config.toml
n_layer = 10
d_model = 256
n_experts = 64
experts_per_token = 2
d_expert = 320
d_shared_expert = 0
activation = "squared_relu"
moe_layers = [0, 1, 2, 3, 4, 5, 6, 7, 8, 9]
router_score = "sigmoid"
normalize_top_k = true
routed_scale = 1.5
balance_loss = 0.0138
balance_bias = false
router_bias = true
init_std_router = 0.00702
lr_router = 0.000794
n_head = 3
n_kv_head = 3
head_dim = 64
vocab_size = 16384
norm = "rmsnorm"
norm_place = "pre"
norm_eps = 1e-05
positions = "rope"
rope_base = 10000.0
rope_fraction = 1.0
qk_norm = true
attn_scale = 0.178
tie_embeddings = false
parallel_block = false
extras = ["capped logits"]
init = "normal"
init_std_qkv = 0.0282
init_std_o = 0.0282
init_std_up = 0.0282
init_std_down = 0.0282
optimizer = "soap_variant"
lr = 0.00651
beta1 = 0.95
beta2 = 0.99
weight_decay = 0.026
lr_head = 0.0435
warmup_steps = 50
schedule = "wsd"
decay_fraction = 0.933
decay_shape = "linear"
final_lr_fraction = 0.0
batch_tokens = 131072
seq_len = 1024
doc_mask = true
train_tokens = 1122000000
steps = 8561
dataset = "wikipedia_en"
Below are experts of layer 3 (counted from 0) of a mixture-of-experts language model. Rows are named up (a neuron's input weights, with its number) and show model dimensions 0-255. Each number is 500 + 25 x the weight over its row's rms, rounded and kept within 0 to 999. Numbers have three digits each.
Before each expert's rows: a language model's description of what the expert responds to. This comes from a sample of Wikipedia text that the model never trained on.

# expert 47
What it handles: Commas fused onto word endings in lists and names, and the prepositions of, in and on, as in Lattmann, CDU or District of Zand.
up0:499495521515495467478504506472514484523499470501491444532481509486463443518514516527507509471541523488476484496531484497494491488527488530476478477555505498508509469490464489528475479499515504545498479496508482530547511431506484499533472523491476521479484515506474501513465449502487544548506474539459514462489497481477490473499492511517522497462544498504521534545466478505543517547521468463508537553516488454523516518492456505502541493507504474513456478513507517502482541493489481514490452490435503528476456427538517519512490524520505476531498494517506482500464447491484515513521539484505529501474505485537495526508485499516535538481508526459494551484506491479500491493513497492519553488509489513441520476499477486513494513484487506482487557493559488515501529509500517

# expert 8
What it handles: Head nouns after an article or nationality adjective naming people, groups or things, such as team, family, soldier, player, school.
up0:501501483554510491442472478526465473529518509521510515532502523507475489511506478462509482486501496484504501470459474500529500532469487452471520498509457522489462474464474476521458540481440468520490459486508525499498481475529492561477497491500474450517473496497517468529449428476473506485512461480491475517499456524454484527536438473517479510531483472539461514488475558518549519487470534484522527474511497465511496493515495467482511500517465521525511500519531495512486499474500496512519499474491504534522500518477543510492512489466519504521555467518522509452483511484499506498450503463512498488514501518514519490503526490518482551491466498507492531510475514501529532492477449520513492495496526489521462524444461455512462491483512518498491487484519481505481490541528511

# expert 37
What it handles: Final pieces of non-English names and words, often Italian, Slavic, Latin or Indian, such as -ensis, -ović, Mer-ito, Sab-ha, Tibet-an.
up0:548557500493499473447476466499539464490479488504493499495501508488494503519499518478528542494506484467485472495508524511495490519470489519554506460551476479526479485495504506524510485472494548539491513505484479507494505525498505465478500528528503529485521487493517520489464459486469505516502531538507472557535506486533525485469491500477527469540503469506505535477534513516494496504478496519551455517481495501474506488517468487509497495507461512487549446499483454564460516468491482510547466496481477538474489522520465499509446521481471498474520500488518472478492505478486551495510488458518523465500523470494518500463487516533460514499475537454471444467536529504513520510548487481549493453518465479500488467474494486526456501459489495548492486505510460523493518489489471

# expert 16
What it handles: Later letter pieces inside uppercase acronyms and codes, such as the ES in INES, CAR in NASCAR, and closing parentheses after country codes.
up0:514508532465497486458475499465517532498510480500502520469486495489483511457443502474498506507500492445473486502511486482503461485531470482493514471441517516489464494473473532514520524490565517500549488513441511504510477541468473532522462465480524567498459475489520496473470537540552504504508525468474503530504516510459474478495478507462501522468530483516528509468495505536507513534489534491499529523528489494508519494498483464478527489492500465513476473508487458489492471500493502494503510488500493509493459513518522505536500471479468521546494522535526492497461532533484503479533500467498463511490536494468521530524494499489480516483510498493516525497512548467476489483555501513512516493497464495528513469520525431486489562523468450521505488516470505490570516468520469

# expert 38
What it handles: The conjunction and, plus word-final pieces like -ly, -ically, -ously, -shire, -ology, as in hieroglyphs and bimonthly.
up0:494483449438517501478519490486473500531493531510501494565505475483490498521457506541530558538526474504474541510475512499503497498500474507495506496491469454509553469503497508464466481480492469528489492523516444508477531473494448535496527513473481540453505497511480515535536527499498464553538493504501443450457458474514506489491483487516478440504481491524509479529523528478504462506520506477513481481550507507497483527534518509507491489492481492485476503516498521514504515472486506541481496486540525495517520525513502479491510497481472464482507491473511474487518510512489529506485506548506535485543475491453505550547507470514483512524473501501495495522500534485449486489510520452467466486489505494497471507491431478505467500477462507515474478546511540489554505477536498

# expert 22
What it handles: Prepositions linking a verb or adjective to what follows in running prose, such as infected with, traded for, trying to, played for.
up0:496489485488493495480468495510479514516464502454465481488517533501479505541524473456499555486479496513478524544522494502531530476524501514495488505485518531410509506523493500496488512530493491496499513433510532514491479496485531520515467529454509512477530516502496469527472526528503463518504527486469482467495504534491478466516520461505524495512449532479491524498471545490522562475488472471477489497539514490477473464471481526512468521521547513477460493487445487522501473542533515502486587504487498480547502510524451522506531458500555521489476482522509505492458490479498466478518522491550502495511482492452525492519532493518521477492499496489479521548506515484522503501488495514498502496513504504499503456502511554494471474511534501503493475494500515495457459544537541

# expert 53
What it handles: First tokens after a line break or bracket, like In, The, Per, table pipes and heading openers ==R, ===C, starting paragraphs or headings.
up0:503528520482526471528498484548487498522454538495536473530489501501493509467510502496552541475523532487507520467452500479447492499512486489493532515509471490477521531476503466483491515528494510521499505535497487504498531490517493547528513497507500464465470488486491475499505478461483522510498507458496484518524483530451493518493499526505550453491484491513508526491558455484533505508475508474507512450570444494538508483487463515434542490505523529451515472491492476466504512522484477509481516489459523507472502498473516518507489492502498485469478543490484492503497519490496499441502505445476477506477512502468560491553541482507483518493494476498486557483504543491507507474470467501487498480439513499483525461528507499469519480488524530477444494460464493508511473499454491

# expert 62
What it handles: Words opening a clause, such as that, which, who, when, but, However and sentence-start He, mostly in narrative prose.
up0:484527505496459454480500469476491545517531483501475497532502486492552486497507482499502527500530499502502485497497508534526505534483533523503559510503499535519488539521511501506501474524509479481495500525503469528449491496531459504565481527520543484500509502523519496497496530474471536512502515463493522455485459529491522499491546530569493478516484473498482526515514490467498497497549521486516472495506474485502509490501477494525511502498406485517445501527514482541555491511502539481491523529427492467485468505524546531535514555507516500512490504486511509502501484507513512502542544534489514495505534537496498538492479457509499541490483514494503530494518533502511485484535498476466541504493471511455496520522511503584491466486478503570510511518508490500527521497491479

# expert 27
What it handles: Country codes before athletes' names in results tables (USA), plus titles and institutions like University, Professor, President, Prize, von.
up0:508464489475492508520467466504497542498485480519465485524524473536490487495457469484504493515506554519504490543474510501515473474522520539479528508510498509528508495494503500551487519480509510525502512503508513489452495502494517514489505519546489528513518498449490463537503524553530443505488523500506477522488556528446493459532487526540486489493486488477525528446494523480457482542465471520486536466486510513555526435546501500511544484531504485499498511495496492473501507516476496499472490469505481539523514503482541486508498518471508491498497546551525543494467535481537533483503503479540479539489478472447475489527539497509519495546522481523481478521496480481466510496497495465529548489502467536488530513546531500531475538487525462483466467487501482512460485470510494

# expert 13
What it handles: Vowel-ending pieces inside personal and place names, often Chinese, Japanese, Polish or Italian, such as J-ia, Sh-ogo, Wojc-ie-ch.
up0:509492455467470515538485520492499501489528516476509490469505478579516464486503529519493511464537511490462523505499489476490514463506490485508498503518477540475480482524467542516490528466478456545476497490493461487461519541488513524514493472480486523509493535492465546515507499536492533524477532551507505525512486529477460441473524464521518500473517534507480495456504489504500500504535513505502523491475484465546452486470510488518491520509482471500548539464519477496529456516520514506518463477501530498524482495478483493539505499501517468483521445523483540506494474541512488474509468445523508531481476520481535576479520529525496479485513460487555455510476526464500502468467505525513476493477503452535475506516479503495490507484537491497508494530514465472481469475484480

# expert 45
What it handles: Connectives and adverbs mid-sentence after commas, such as and, but, not, who, where, just, gradually.
up0:528465521472501470505463522514520471490461507502476505504517569477500528464491511509502476494496498514470509507510486481485540522507472512526483507497475502524473573484503495502499517492496487538519537481504449548447481507492523491480525449510505568481485520488506505522492446461469517564508558520446518507487484497527536526486498488523575494505505501488460493501471510475461493540531515483484514506534517505475563503523475487507492483527466518504511506527523508460521509557510463546509533495468526485493484513499450474501538528471495515471486490517502484488479484509486522453522508533540525505462516518472501497505529464507509475494467481479555491489469480535490508465501523512489461480523490521471494468456504517506484493498537500525514445503516498493467509495497504